From a checkpoint of a small mixture-of-experts model trained on Wikipedia.
Experts: 128 experts in each of 11 layers, 64 GELU neurons an expert, 4 picks a token.
Training: a variant of SOAP for the experts, 675M tokens, 5149 steps.
Below are experts of layer 6 (counted from 0) of a mixture-of-experts language model. Rows are named router (the router's row for the expert), up (a neuron's input weights, with its number), down (a neuron's output weights, with its number) and show model dimensions 0-159. Each number is 128 + 24 x the weight over its row's rms, rounded and kept within 0 to 255.
After each expert's rows: a language model's description of what the expert responds to; "comes after" lists some tokens at least twice as common just before its tokens as in all text. This comes from a sample of Wikipedia text that the model never trained on. Tokens count by the router's weight.

# expert 54
router [123 126 151 117 158 126 115 126 154 129 102 117 106 110  95 140 104 121 130 108  98 171 145  95 162 160 123 106 114 169 120 165 122 143 129 117 147  82 132 139 122 108 109 138 128 150 120 117 162  92 110 153 141 137 130 137 121 115 114 140 146 140 104 150 120 129 160 145  87 137 179 117 157  88  83 176 159 140 141 159 171  91 143 127 126 171 105 144 119 160 112 142 121  92 122 134 108 152  98 133 111  96 156 157 115 149  95 115 140 133 140 167 114 152 110 126 172 129  97 142  91 152  75 128 160 156 134  91 159 125  97  97 130 109 155 137 107 127 128 160  82 110 110  93 152 160 103 118 104  97 153 154 147 137  99  92 168 126  99  94]
up0 [172 119 135 112 123 128  96 110 153 126 130 125 122  95 127 129 139 164 144 148 148 146 145 141 133 145 100 126 149 166 133 172 114 118 122 152 127 133 143 131 106 105 113 163 159 136 165  91  99 121  79  88 123 136 128  98 164  89 108  91 134 119 151 138 119 151 128 149 172 148  66 169  89 134 120 137 155 110  83 105 133 169 139 166 117 145 122  88 132 156  99 144 114 122 107 124  84 115  93 144  91 131 126 167 113 120  99 126 172 141 103 116 145 135 122 163 132 123 105 181 150 122 135 153 153 163 112 140  97  82 111 129 144  92  87 157  91 155 153 122  84 144 138 104  96 118 128 101 130 171 125 124  97 141 131 113 149 136 135 113]
down0 [115 101 131 134 156  92 135 127 136  87 159 115 104  79  99 120 119 124 173 135 145 122 111 120 158 112 122 140 133 137 159 170 119  86 151  76 116 162 112 119 127 121 159 153 158 141 124 104 110 167 159 105 134 166 117 151 124 120 152 164 112 103  98 123 105 128  99 128 117 132  99 120 133 154  97 126 102 121  93 154  90 124 143 139 142 154  90 123 138  89 135 139  81 124 125 165  97 149 149 123 128 110 125 143  99 105 101  72 150  99 135 112 136  86 139 102 134 167 113 182 203 156 126 167 119 168 107 118 108 109  95 119  75 164 119 127 154 132 134 167 140 132 143 147 123 142 141 138 101 139 135 119 151 122 144 135 126 124  91 135]
It responds to: Dashes, decimal points, colons and brackets between numbers in score and statistics tables, such as 8–9, 4.53, 1:47.24, 7–6(5).
comes after: "6", "1", "3", "5", "0", "4"

# expert 19
router [121 159 129 115 146 163  54 132 154 147 115 134 152 101  98 101 166 157 171 164 116 116 168 146 147 136 106 118 136 164 133 108 143 148 133 161 149 135 166 118 140 126 172 150  83 103  92 126 103 105 114 159 144 134  96 171 123 112 104 145 118 126 128 174 112 140 141  98 139 140 126 108 145 129 158 134 136 168 132 134 147 100 146  89 136 163 131 109 131 112 119 116 110 149 151 147 112 136  97 124 108 100  91 128 141 144 177 119 119 165 133 171 154 103 135  74  92 133  99 117 101 154  93  95 152  94 140 101 129 152  97 112 111  99 129  96 112 122  99 168 115 164  96 134 142 143  92 104 122 116 120 110 116 128  91 116  97 147 137 144]
up0 [137 119 136 137 170 148 115  99 119 123  99 122 148 130 130 149  99 138 119 118 119 113 126 147 131 138 138 108 137 150  96 121 187 105  99 106 143 126 126 147 133 114 106  86  89 126 131 112 154 149 109 135 130 112 156 119 100 114 111 109 156 119 152 173 135  99 115 171 148 116 103 148 145 133 154 155  90  90 124 136 119 139 129 143 119 130 138 113 130 125 116 151 129 135 119 113 130 177  99 135  71 125 138 115 158 173 105  92 128 108 137 207 153 116 130 129 123 109 106 125 102  80 161 127 115 151 144 153 153  56 137 177 161 168 144  91 120  53  68 165 148 135 105 106 132 111 156 142 123 159 136 145 136 137 103 142 118 125 117 132]
down0 [115 143 108 100 113 143 133  69  88 104 167  96 122 159  93 114 163 163 104 140 134 125 136 143 116 144 140 160 120 129 131 124 141 126 133 132  96 128 123 133 122 155 140 146 142 106 124  99 118 104 133 143 120 104 108 198 115 105 137 125 121 132 122 144 104 131 126 173 149 129 169 124 171 143 129  84 179 132 127 152 120 101 127 161 101 155  95  49 123 129 119 146 139 137  98 125 138 157 132 113 171 120  88 144 152 119 111 154 122 111  84 100  97 155 148 121  90 108 143 136 115 143 141 157 109 134 115  86 137 166 123 128 118 167 141 144 120 144 121 157 169 142  77 124 148 167 147 161  97  86 104 100 129 139 115 144 111 103 123 173]
It responds to: Pipe separators between table cells, especially after empty or dash cells in sports and roster tables, plus Yes, Won, x.
comes after: " ", "0", ")", " —", "3", "%"

# expert 43
router [107 119  94 147 148 159  84 117 124 168  87 142 143 161 111 107 130 147 126 122 147 134  71 152  86 150 110 158 129 104  92 144 149 156 126  99  92 166 158 171 142  99 102 103 109 102 119 139 145 122 110 114 128 137 148 126  99 121 144 124 117 102 119  94 170 110 144  92 123 182 122 121 131  60 130 110 154 136 127 148 153 123 127 132 148 134 137 124 143 137  99 121 152 154 111 112 123 148 106 133 107 168 103  92 111 162 148 116 163 133 145 139  72 145 122 166 155 114 108 102  89 162 138 124 138 105  94 139  94  95 148 115 123 143 137 181 132 174 150 164 141 106 100 154 144 119  91 139 167 155 134 134 145 138 153 130 121 160 124 130]
up0 [120 130  91  94 164  86 113 133 140 132 165 112 135 129 134 163 177 116 116 112 179 165 101 123  81 148 177 156 153 143 107 127 106 106  94 179 144 149 171 177 143 129 150 137 146 110 151 171 145 133 126 160 143 144 133 133 116 158  86 127 119  85 114 128 120 148 149 122 149 137 128 109 159  84 136 124 141 150 129 107 135 131 137 135 146 128 138  96 129 133 148  98 112  78 125 105 120 148 103 120 147 175 138 149  66 118  95 124  96 120  99 119 110 175 145 142 125 144 141 127 139 140 157  93 143 114 127  92 112 117 124 112 118 120 143 119  96 152  78 102 122 156 104 145 112 132 132 130 100 142 145 114 137 107 124 126 152  58 160  94]
down0 [123 157 158 128  88 131 134 127 120 137  75 122 134 121 126 148  94 110 153 151 118  76 117  75 149 143 114  98 143 134 160 151 111  76 129 146 142 146 119 146 148 142 113 131 129 132  94 178  96 157 136 133 121 155 110 145 121 113 115 105 144 150 107 117 150 117 138 148 153 141 121 133 141 140 158 140  94 100 147  93 133 144  94 154 130 155 131 156 134 140 136 133  86 149  73 113 127 134  91  98 108 186 128  64 129 147 161 148  90 146 100 123  98 136 109 130 144 115  87 122 105 146 106 121 121 157 121  78 166 121 113 100 113 139 103 128 183 174 147 148 151 122 132 129 142 128 107 109  82 173  91 152 103 130 124 144 154 152 151 120]
It responds to: Space tokens before dates, years and figures, after commas, month names or table pipes, e.g. September 13, Earl, 7th.
comes after: ",", ":", " |", " /", "born", "|"

# expert 45
router [133 103 146  93 146 105 117 106 137 120 123 128 164 136 148 140  85  94 116 121 138 107 163 123 156 119  91 108 145 171 147 123  93 116 103 152  87 117 156 101 113 150 109 194 146  84  85 115 120 115 108 131 122 144 165 128 134 120 117 149  74 154 168 129  91 153  71 155 117 130 117 134 143 108 127  93 121 137 126 163 132 135 176 164  82 137 136 127 105 161 148 114  97  93 100 131 117 140  97 170 135 119 125 144 117  99 107 123  98 131 141 111 120 130  94 129 115 114 130 103 152 172 108 123 127 161 138 110 117 157  83 163 149 150  82 134  79 138 118 131 121 123 138 132  99 157 170 148 148 119 155 138 153 124 126 116 109 170 119  99]
up2 [165 167 119 135 106 108 111 155 118 100 152 128 137 155 104  95 137 142 142  93 124 144  91 154 109 128  99 112  97 109 131 147 120 139 132 102 107 149 149  80 139 116 110  77 130 103 156 110 154  76 150 108 111 111 153 128 138 168 156 151 131 102 127 132 128 138  74 171 137 131 143 127 136  96 103 112 137 133 123 116 107 121  88 144 113 153 124 130 125 156  67  72 120 126 184 143 113 146 153 127 163 103 121 118 121 126 156 149 135 194 121  98 149 188 141 169 129 135 156 145 146 143 114 130 139 119 104 121 143 113 134 138 122 136 134  99 144  92 133 133 158 138 126 112 137 140 121 141 109  80 105  78  97 141 139 121  92  87 173 102]
down2 [138 162 121 138 140 103 118 111 115 172 164 141 113 139  98 120 112 133 109 144 157  86 124 102 185 129 101 124 139 111 129 107 127 134 118 142 120 111 159 136 132 143 141 116 144 107 113 115  95 137 125 133 132 126 128 142 152 126 124 166 143 128 130 117 116 140 151 143 112 102 160 185 107 123 106  97  89 150 165 148 133 188 125 154 186 146 150 172 106 129 128 108  98 122  80 156 123 160 109  92 123 115 166 116 113 134  78 151 111  79 109 120  93 152 123 111 121 162 151 123 183 139 157 147 105 145  83 137  94 128  99 130 161 112 110 111 155  91 140  86 119 132 161 147  99  61 104  96 156 148 120 114 120 114 153 129 138 143 125 140]
It responds to: Single digits inside numbers in tables, statistics and measurements, mostly 0 and 5, plus million, billion, and teen.
comes after: "0", "5", "3", "4", "2", "6"

# expert 2
router [ 97  98 151  91 150 153  59 119 159  90  97 153 112 116 116 117 139 130 170 139 132 139 124 130 142 180 116 152 114 112 126 151 137 122 141 128 128 130 153 156 127 125 106 107  90 132  95  91 137 111 129 126 113 114 152 151 168 131 110 129  95 145 117 103 122 153 146 128 110 157 109  98 149 104  85 138 183 162 136 170 138 108 148 143 103 160 166 143 125 125 149 137 156 140 141 138 126 143 113 191 133 117  88 159 126 141 112 101 134 141 160 151 152 131 102 102 151 159 100 134  94 150 135 119 127 124 110  61 107 106  88 113 123 113 141 158 123 150 138 138  91 109 109 146 129 132 106  83 156 107 112 150 179 127  98  78 105 141 110 109]
up0 [109 113 146 119 141  75 194 132 166 104 129 147 104 112 136 138 146  88 148 119  71 121 135 142 125 120 128 141 113 167 100 112 122 113 146 134 121 115 123 145 104 111 146 120  91 143 128 182 162 135 114 111 120 160 131  91 138 189 158 142 127 108 137 138 143 135 117 190 126 143 140 122 111  99 124 132 123 118 134 121 131  94 134  96  84 142 140 161 164 119 141 128  97 102 133 102 100 168 161  66 148  74 122 122 123 167 138 157 120 114 114 132 137 163 126 140 130 138 167 112  98 104  96 111 142 142 119 118 122 156 106  92  99 127 141 100  93 139 144 171 106 125 109 101 140  89 152 105 135  79 129  99 112 150 167 158 123 128 107 130]
down0 [ 96 133 117 186 111 160 133 140 120 132 166 109 116 120 120 144 117 146  98 109 152  87 143  95 130 100 115 156 122 123 151 100 127 138 112 120 124 167 120  99 105 110 147 129 134 113  95 157 135 184 156 100 187 158 148 144 145 144 117 136 104 115 117 122 158 121  83 146  85 119 121 116 109 135 123 116 110 145 131 118 151 114 161 119 127 146 132 142 119  75 102 117 158 104 109 120 118 129 166  88 122 132 139  86 105 117 108 192 118 167  68 131  93 153 125 138 114 124 166 126 151  94 111 155 144 151 138 137 105 117 104 170 125 120 127 116 148  52 103 123 165 154 163 115 125  83 120 100 130 152  97 147 137 148 146 109 146 134 135 140]
It responds to: The space opening a numeric cell in statistics and election tables, often before percentages, signed values or currency, as in | 4.88%, +62, −2.0%.
comes after: " |", " ", ";", " –;", " —;", " /"

# expert 57
router [132 170  94 139  81 173  62 115 152 110 123 169 143  93 123 125 163 145 139 153 154 104 145 175 125 139 102 123 149 154 144 118 161 125 150 146 161 163 177 176 118 140 136 142 111 106 110 121 112 101 121 179 119 126 124 152 153 108  98 156 112 140 120 145  82 142 179 100 136 126 104 117 136 139 141  97 132 136 156 131 104  91 126  98 157 167 145 117 123 118 113 117 123 141 145 149 121 134 128  94 138 119 105 151 101 152 143 152 109 155 120 142 150  96 166 110  95 147  93  94 103 167 101 105 113  92 164 138 147 132  82 141 102 111 148 134 107 136  87 138 129 146 125 132 163 103 113  78 169 121 139 137 103 135 123 138 115 134 128 108]
up0 [149 112 129 121 120 153 101 123 120 150 157 131 111 118 112  87 126 119 121  94  91 132 160 157 122  82 106 156  98 167  94 124 135 137 116 151 100  54 115 139 165 127  74  76  78  89  96 137 124 105 166 161 159 145 113  88 140 175 120 153 113 128 115 122 142 133 110 141 126 139 153 122 158 125 144 114 126 102 133 159 173 107 110 145 155 159 141 135 138 105 123 168 130 135 119 144 120 170 118 105 120 140  95 108 152 100 154 117 167 170 126 136 116 129 132 133 138 129 119 132 152 108 145 146 118 136 137 120  88 169 133 109  84 152 115 153 133 128 120 136 148 105 117 108 138 153 129 127 115 190 109 112 162 154 170  96 132 141 178 107]
down0 [107 120 130 146 102 141 155 122 151 163 114  81 122 156 133 118  91 180 151 158 114 164 120 150 162 146 139 129 162 125 109 137 134 152 128  79 127 117 105 122 118 141  91  94 125 144  78  79 139  93 101 128 147 150 157 151 128  99  87 136  71 162  93 134  95 133 104 133 125 124 170 178 128 192  92 153 137 127 181 168 107 163  97 137 131 142 135 121 161  82 131  87 102 118 100 158 132 144 136 114 115 119 103 138  92 147  89 117 129 129 116 117 109 156 123 136 143 125 103 146  85 135 113 170 115 131 169 132 117 155 133 132 139 126 109  92 129 139 140 131 143 126 157 134 136 156 130 109 148  92 138 135 128 132 169 119 132 122 135 150]
It responds to: Pipe separators ending cells in tables of election results, awards and lists, plus Won, Nominated, Yes and semicolons.
comes after: " ", "%", ")", "0", "\"", "6"

# expert 26
router [151 115  82 146 107 116  57 149  98 137 157  85 144 169 132 142 124 157 123 103  90 129 111 131  90 106  90 105 121  95 109  99 128 117 103 122 158 115 163 112 137 136 117 147 138 153 159 137 125 152 119 164 124  85 111 120 182 149  95 115  98 117 149 114 121 117  91 132 146 175 155 109 133 158 162 129 106 175  74 111 143  94  99 119 123 136 130 142 139 140 116 110 162  99 140 115 128 109 134 149 135 143 131 119 143 142 167 127 120  86 131 114  84 137 124 158 152 126 107 125  97 111 149 126 107 124 140 161 152 125 119 115 162 151 113 139 121 149 151 122 116 151 170 108 150  99 106 112 121 172 154  85 126 174 122 151 171 147 171 116]
up0 [106 155 104 111 139 152 150 109 132 120 119 125  79 109 122  87 127 115  72 115 152 125 162  96 140 125 108  99 115 107 129 168 110 136 140 136 112 134 153 164 125  94 147 114 103 106 106 129 148 128  95 127 192 121 114 156 128 171 150 142 116 156  95  86 115 142 137 136 113  97 136 125 154 147 194 120 116 136 105 147  89 115 139 157 121 149  96 141 118 163 160 129 114 153 140 129 147 162 139 166 111  70 146 155 168 197 121 132 113 184 136 109 119 128 125 146 110 128  81 133 136 177 180 132 139 118 114 102 108 142 149 124 117 143 141 147 115  97 134  97 133 104  89 124 136  90 121 136 125 125 102 137 110 133 148 127 155 166 138 127]
down0 [137  84 114 133 128 155 150 147 159 132 135 165  97 132 117 140 124 183 101 141 141 141  89 122 123 152 140 156 104 143 152  82 137 114 147 150 123 103 113 115 113 121 102  99 141 135 162 140 116 153 132  90  93 107 127 125 129 139 126 126 117 121 157 141 152 116 114  94 152 150 110 148 146 126 129 110 159 114 133 125 187 129 132 111 136 172 138 129 177 109 118 150 126  81 125 130  76 136 101 136  63 122  91 135  99  87  69 137 130  99 134 167  98  99 127 172 110 133  95 115  87 105 106 103 150 136 170 136 189 148 101 105 141 127 138 140 143 156 166 148  79 145 106 115 114 164 127 127 133 121 153 122 145 128 127 113 150 156 138 167]
It responds to: Line breaks and = or == marks around article titles and section headings, mostly the break right after a title line before the lead sentence.
comes after: "\n", " =", " is", ")", " politician", " was"

# expert 10
router [103 122 125 122 137  97 119 103 153 115 134 123 111 166 156 148 121 112 107 109 133  99 146  82 153 129  97 117 143 166 124  90 139 107 145 123 109 133 180 157 102 137 145 153 108  96  85 105 165  86  99 169 115 138 169 105 154 113 130 135 100 108 114 109 102 133 103 131 151 129 125 158 138 117 120 101 143  99 114 141 143 153 171 166 137 174 130 124 100 152 161 125 129  77  95 139  98 158 102 148 108 138 122 136 123 128 133 130  95 116 145 107 131 150  97 125 119 128 146 106 140 149  76 109 143 179 134  84 147 126 135 141 156 148  80 138  97 169 145 174 109 125 144 118 119 164 159 116 167 123 159 130 167 143 142 102 107 182 131 108]
up2 [150 137 127 156 136 138 141 136 154  86  70  80 106  84 119 154  76 142 158 121 126 136 107 126 147 138  86 113 154 144 167 100 136  85 181 136 125 117 171 125 160 149 129  91 118 139 153 119 158  97 158  96 135 143 143  99 157 141 107 140 141 102 108 131 122 102 150  97 118 124 112 106 119  84  89 110 148 119 174 101 158 175  92 145 119 165 104 111 121 120 158 127 101 150 114 162  97 104 149 175  73 139 117 100  84 118 111 132 167 121 107 118 110 152 152 159 114 148  98 111 109 149 119 140 139 158 147 121 129 127 143 120 105 110 140 127 142 149 129 169 133 100 110 114 153 120  94 106 145 130 105 123 119 143 123  90 133 107 119 131]
down2 [103 154 141 139 114 116  96 124 100 157 137 159 102 126  92 115 119 158 107 148 129 102 183 173 108  67 132 137 171 123 121 118 128 144 112 116 181 153 100  95 103 117 148 140 119 144 126 148 141 130 100  92  87 113  94  83  97 115 140  98 101 118 154 105 105 129 172 127 112 102 110 128 130 110 152 127 135 168 150 113 134 110 168 110 121 143 116 131 152 106  94 121 112 140 168 129 155 147 151 157 154 125 115 144 148 132 143 174 137 142 127 108  92 123 149 149 115  84  88 147 143 116 153 161 102 114 137 126 146 113 153 171 145 120  98 108 144 105 156  88 125 104 141 109 130 142 158 176 119 125 170 189 108 155 120 110 140 102 140 122]
It responds to: Digits after a decimal point or inside figures in tables and statistics, plus percent signs, million, billion and sq.
comes after: ".", "0", "7", "5", "6", "8"

# expert 42
router [101 101 133 113 151 123 140  90 130 120 111  90 172 169 116 146 115 159  97 172 123 141 132 110 156 107  89 117  88  97 154 153 140 122 115 129 122 145 129 165 121 146 109 143 107 134 124 119 105 127 107 119 107 104 135 130 146 106 133 151  90 116 114 107  92 130 130 127  91 173 124 143 159 140 124 125 135  86 150 113 171 106  84 158 123 156 178 139 140 177 121 171 119 167 113 129 134 138  98 190 109  80 146 154 136  97 158 175  85 147 153 116 104 129 109 120 158 106  84 124 142 140  76 108 118 163 111 123 115 151 117 147 154 126  88 174 120 144 123 149 160  96 131 137 121 103 151 140 148 106 144 170 120 128 141 127 131 140 121 119]
up0 [122 118 132 109 142 136 146  97 135 121 151 102 133 159 117 138 120  81 119 104  80 167 154  56 149 115 149 152 180 150 155 131 126  84 123 165 119 124 141 101 138 114 145 125 126 148 103 146 113 123  84 151 108 120 141 129  75 122 109 108 123 127 192 161 174 132 100 144 130 129 125 126 127 102 123 114 142 140 102 149 134 186 140 135  80 118 172 103 135 130 170 105 126 155 141  93 176 119  83 123 146 144 137  95 172 162 107 136 142 119 123 154 100 146  89 114 142  97 109  71 145 183 122 159 140 132 132 124 122 129 137 118 114 140 110 118 131 124 121 137 116 149 112 164 129 138 111  96 152 123 135 136 118  85 131  89 137 128 145 147]
down0 [ 86 122 160  80 135 128 150 155  82 107 117 121 111 145 135 143 116 115  97 127 129 179 128 140 127 122 113 122  91 135 132 103 152 124 110 101 105 108 145  98  98 165 174 125 134 142 107 145 136 145 139 118 137 155 117 140 122 110  81 108 153 155 111 140 158 147 163 117  94 143 134 140 127 126 164  80 141 105 119 177 118 154 145 122 161 120 140 147 167 108 116  90 162  91 123  82 157 134  99  95 132  86 126 117 147 142 134 173 126 124 135 188 129 142 105 150 117 118 160 110 145 168 138 114 110 114 136 150 124 173 115 133 142 132 154 128 103 132 100 147 156  94  88 107 121 158 141 188 136 136 147  70 127 105 155 132 119  84 109 144]
It responds to: Final digits of years in tables and tenure lists, usually before a dash or pipe, such as 2016–17, 1985–1989, 2026–present.
comes after: "0", "1", "2", "9", "8", "7"

# expert 22
router [163 127 169  81 158 138 141 148 161 103 132 142 124 141 138 101 122 154 121 149  80 141 148 123 142 105 149 108 119 151 129 111 138 155 158 125 159  92 152 135 154  84 131 147 165 171 135 110 164 145 140 167 156 175  89 108 100 109 144 133  90 156 137 139  99 155 128 127  97 107 119 105 105 140 105 131 136 123 134 142 104  96 109 142  81 162 181 154 112 119 122 153 115 121 134 113 172  92 113 111 128 135 109 175 122  89 124  99 143 111  93 168 146 103 160 135 131 147  99 131 157 120 134 148 139  82 138 106 114 132 121 119 140  88 153 123 114 121  98 120 143 169 149  81 133 135 110  61 127 100 110 142 126 105 114 135  83 135 144 129]
up0 [143 121 121  95 129 124 133 161 124 182 122 143 114 147 124 146 116 116 131 131 140 119 116 149 131 190 129  77 125 168 148 140 133 127 126 175 111 166 120 147 117 115 158  86 106 106 169 135 140 165 115 108 131 175 154  73 153  95 113 107 131  95 104 151 145 156 122 130  95 132 133 117 106 131 127 161 110  85 132 112 129 131 102  82 156 152 151 101 170 156 132 120 162 114 133 134 107  93 136 151  92 129 124 153 109 136 132 177  85 108 118 139 123 145 164 140 125 146  80 111 128 124 132 114  93 132 137 140 114 131 124 177 170  67 131 160 128 145 151 117  93 109 157 155 131 143  90 105 126 133  80 128  92 136 116 105 128 136 110  92]
down0 [ 90 146  98 166 100 149 134 123 174 146 138 138 146 115 107  79 107 149 177 138 119 124 151 164 126 100 136 153 139 145 123  58 152 128 135 119 121 136 143 109 157  92  83 137 122 102 147 153 158  66 121 127 110 149 104 155  73  97 135 161 157  69 100  96 134 139 122 148 146 139 138 110 152 119 139 141 108 128 113 154 121 136  96 110 112 146 126 159  99 123 152 133 139  94 113 158 125 117 162  78 143 128 151 141 126 115 145 163 153 146 129 141 105 103 165 126 161 123 135 130 129 103 149  96 110 130 123 142 135 152 123 116 125 109 131 100  74 105 165 140 121 136 158  89 134 181 159 133 133 101  76 143 114 109 120 122 135 125 131 162]
It responds to: Main verbs after a subject in sports career and season narratives, such as won, took, received, became, was.
comes after: " he", " He", " and", " was", " to", ","

# expert 46
router [131  92 145 115 162 105 105 124 167 125 105 123 126 143 108 155 100 137 106 146  96 109 137  95 154 117  91 113 134 141 135  98 110 148 167 138  89 120 156 141 130 101 119 138 116 137 158 124 114 112 117 133 109 137 142 158  92 125 152 122  94 149 145 132 140 102 116 118 105 119 137 120 133  95 159 107 158 124 147 143 139 122 117 167 138 155 127 121  89 141 154 117 104  96  97 164 150 147  89 152 124 136 124  88 106 126 141 115  95 137 109 101  98 152  93 108 110 110 166 117 144 180 146 114 145 150 103 156 106 165 107 155 146 163  74 116 107 134 119 153  75 160 188 148  76 155 116 160 176 109 163 160 143 143 146 130 101 174 139 100]
up2 [109 145 133 121 129 121 124 164  81  65 137 149  85 114 170 119 145 111 103  81 140 114 145 118 139 110 138 140 154 158 132 105 110 167 136 152 165 158 157 100 124 142 171 107 121 131 129 114 129 124 109 167 103 148 116 120 111 118 179 117 126 117 140 100 113  97 117 158 136 108 112 126 111 137 114 117 143  93 150 127 120 162 145 120 126 133 127 120  77 159 154 107 103 105 141 193 122 139 132  85 169 143 111 155 128 143 148  88 146 133 111 133 114 113 154 164 127 127  95  87 115  96 146 132 121 104 193 158 130 133 102 133  96 136 139  72 138 143 150 162 136 129  80 121 161  95 100 131 131 114 160 119 111 123  85  87 115 144 118 124]
down2 [141 111  86 124  97 154 114  83  78 123 167 109 124 114  98 165 106  92 114  89 137 111 141 152 110 106 146 150 123 141 127 122 130 142 145 108 155 194 112  93  90 141 116 135 118 143 141 136 136 121 114 112 119  83 139 104 128 128 144 150  90 122  98 128 125 114 113 150 178 131 160 106 154 108 116 114 129 147 147 149 110 160 133 115 130 124 150 108 122 165  96 129 139  98 107 100 104 145 145 133 147 148 141 131 113 137 157 112 125 166  94 121 136 124 114 144 156 154 123 127 117 147 172  90 128 150 165  79 174 151 117 139 164 180 142 169 118 137 157 153 158  89  63  95  76 123 146 156 159 116 142 104 119 113 143 106 129 121 112 140]
It responds to: Digits inside large numbers, years and scores, especially after a comma separator or dash, plus number words like four, seven, teen.
comes after: "–", ",", "1", "2", "0", "3"

# expert 12
router [137 112 148 118 116 143 130 194 141 173 162 128 146  87 161 113 117 163  95 140 153 125 188 131 109 101 146 123  89 111 120 147 108 153 145  83 103 142 142 144 118 129 136 100 109 157 120 135 132 121 147 156 138 148 139 147 130 151 114 129 105 117 144 191 138 122 162  95 125 129 133 125 107  95 123 110 117  81 140 106 124 135 136  69 110 128 120 107 133  87 181 102 139 151 137 137 156 118 148 190 168 107 112 120 164 113  98  96 166  77 145 148  98 142 134 139 125  91 135 139 152 127 149 166 102 129 148 101 134 134 165  94 151 102 101  89 162  90 148 107 148 128 145 104 114 103 117 114 122 130 121 156  91 124 111 129 117 110 130 135]
up0 [137 154  53 168 148 146  87 166 151 117 114 106  92 123 104 132 102 107 138 135 179 153 111 153 106 133 115 129 104 131 183 103 123 133 135 127 114 153 135 133 130 130 164 129 102 109 126 129 127 115  86 117 128 147 135 122  98 124 161 149 106  89 113  90 130 140 121 107 147 145 148 122  65 186 118 121 103 110 107  99 115 187 122 145 119 145  76 107 143 126 122 122 171 133 134 136 129 112 161 151 115 116 143 137 130 185 113 112 142 139 147 146 140 147 146 137 164 109  96 121 112 112 121 118 144 109 108 110  97 127  94 150 115 110 128 118 135 146 137 130 134 118 176 118 114 165 157 173 122 104 118  84 142 173 147 146 110 136 171 178]
down0 [105 127 144 128 140  89 114  88 150 131 170 161 111 116 151 155 143 151 123 122 177 132 130 131 140 133 127 134 127  94  84 106 136 134 163 138  85 168 147 124  88 147 131 116 141 125 149 169 102  88 143 123 144 140 140 125 124  90 133 143 132 101 100 127 148  90 107 131 158 115 122 102 134 117  99 115 113 154 164 158 151 161 116 145 120 161 127 114 121 136  98 150 116 138 141  61 121  90 111 122 164 144 130 151 102 151  99 124 123 120 136 167 140  98 135 101 167  84 138 128  79 143  76 115 118 152 122 144 132 155 102 141  91 107 135 102  91 171 144 136 103 133 118 113  84 154 156 136 130 152 144 150 114 172  82 116 146  82 160  97]
It responds to: Opening pieces of longer words and names, often in headings, credit lists or music articles, such as Com(mercial), cl(inical), Sh(irley).
comes after: "==", "-", " a", "===", " the", ":"

# expert 60
router [134 165 142 120 161 157 143 119 155 107 124 117 111 114 122 123 113 141 120 134 152 142 146 136 164 139 104 196 145 160 145 135 141 151 110 137 125 133 146 126 137 151 131 192 127  93 108 141 105  87 118 142 114 143 108 157  99 109 136 140 129 127 139 155 116 145 120 141  86 118 108 143 120 114 155 116 153 159 153 167 157  99 169 112 139 143 109 118 134 138 121 173  73 120 151 128 108 122  97 110 120 116 114 124 122 144 149 144 113 152 115 112 162 134  84 111  83 103 126 144  78 156  73 125 130 125 151 121 160 143 139 130  91 110 147  68 105 155  98 117 101 102  85  94 133 163 105 107 168  90 128 115 148  86 133  80 117 125  98 166]
up0 [ 86 110 154 135 145 103 173 155 118 146 106 158 140 110 138 145 143 131 143 146 110 124  80 139  86 125 105 137  97 122 137 105 128 116 118 155 165 116 139 110 170 126 112 149 161 135 116 132 145 141 170 158 100 109 137 145 149  69 117 130 110 169 147 127 133 154 114 163 165 159 164 157 154 127 162 132 142 112 129 126 161 100  94 144  88 118 151 115 164  80 109  78 113 111 143 128 115 131  92  84 160 136 152 124 177 162 118 121 130  97 150  92 128 121 129 114 126 169 170 125 128 118 130  88  99 129 145 125 116 165 103 104 141 136 101  98 113 136 117 162 156 162 161 140 112 158 100 126  92 124 114 140 119 128 182 115 136  88 127 113]
down0 [114 122  66 168  94 134 146 108 138 139  88 116 141 134 121 104 105 148 123 137 106 147 134 166 159 125 129 158 136 101 135 112 125  94 122 140 142 149 129 162 153 169  91  88 125 114 104 167 127 158 143  99 118 163 130 120 156 144 155 125 121 115 134 129 123 111 122 113 147 116 134 117  89  94 149  91 142 147  90 120 173 118 122 122 154 149 160 145 102 122 128 113 101 113  86 102 111 169 141 128 137 121 166 135 120 160  64 165 159 121  71  97 156  84 139 119 120 150  76 139 148  96 175 148 133 119 160 159 161 128 165 113 103 114 118 129 158 134  74 131 136 156 104 109 118 126 125 149 153 117 126 105  91 108 120 158 120 126 141 112]
It responds to: Pipes and semicolons separating numeric cells in sports standings and stats tables, plus units and venue words such as ft, Arena, Avenue.
comes after: "0", "4", "3", "5", "6", "1"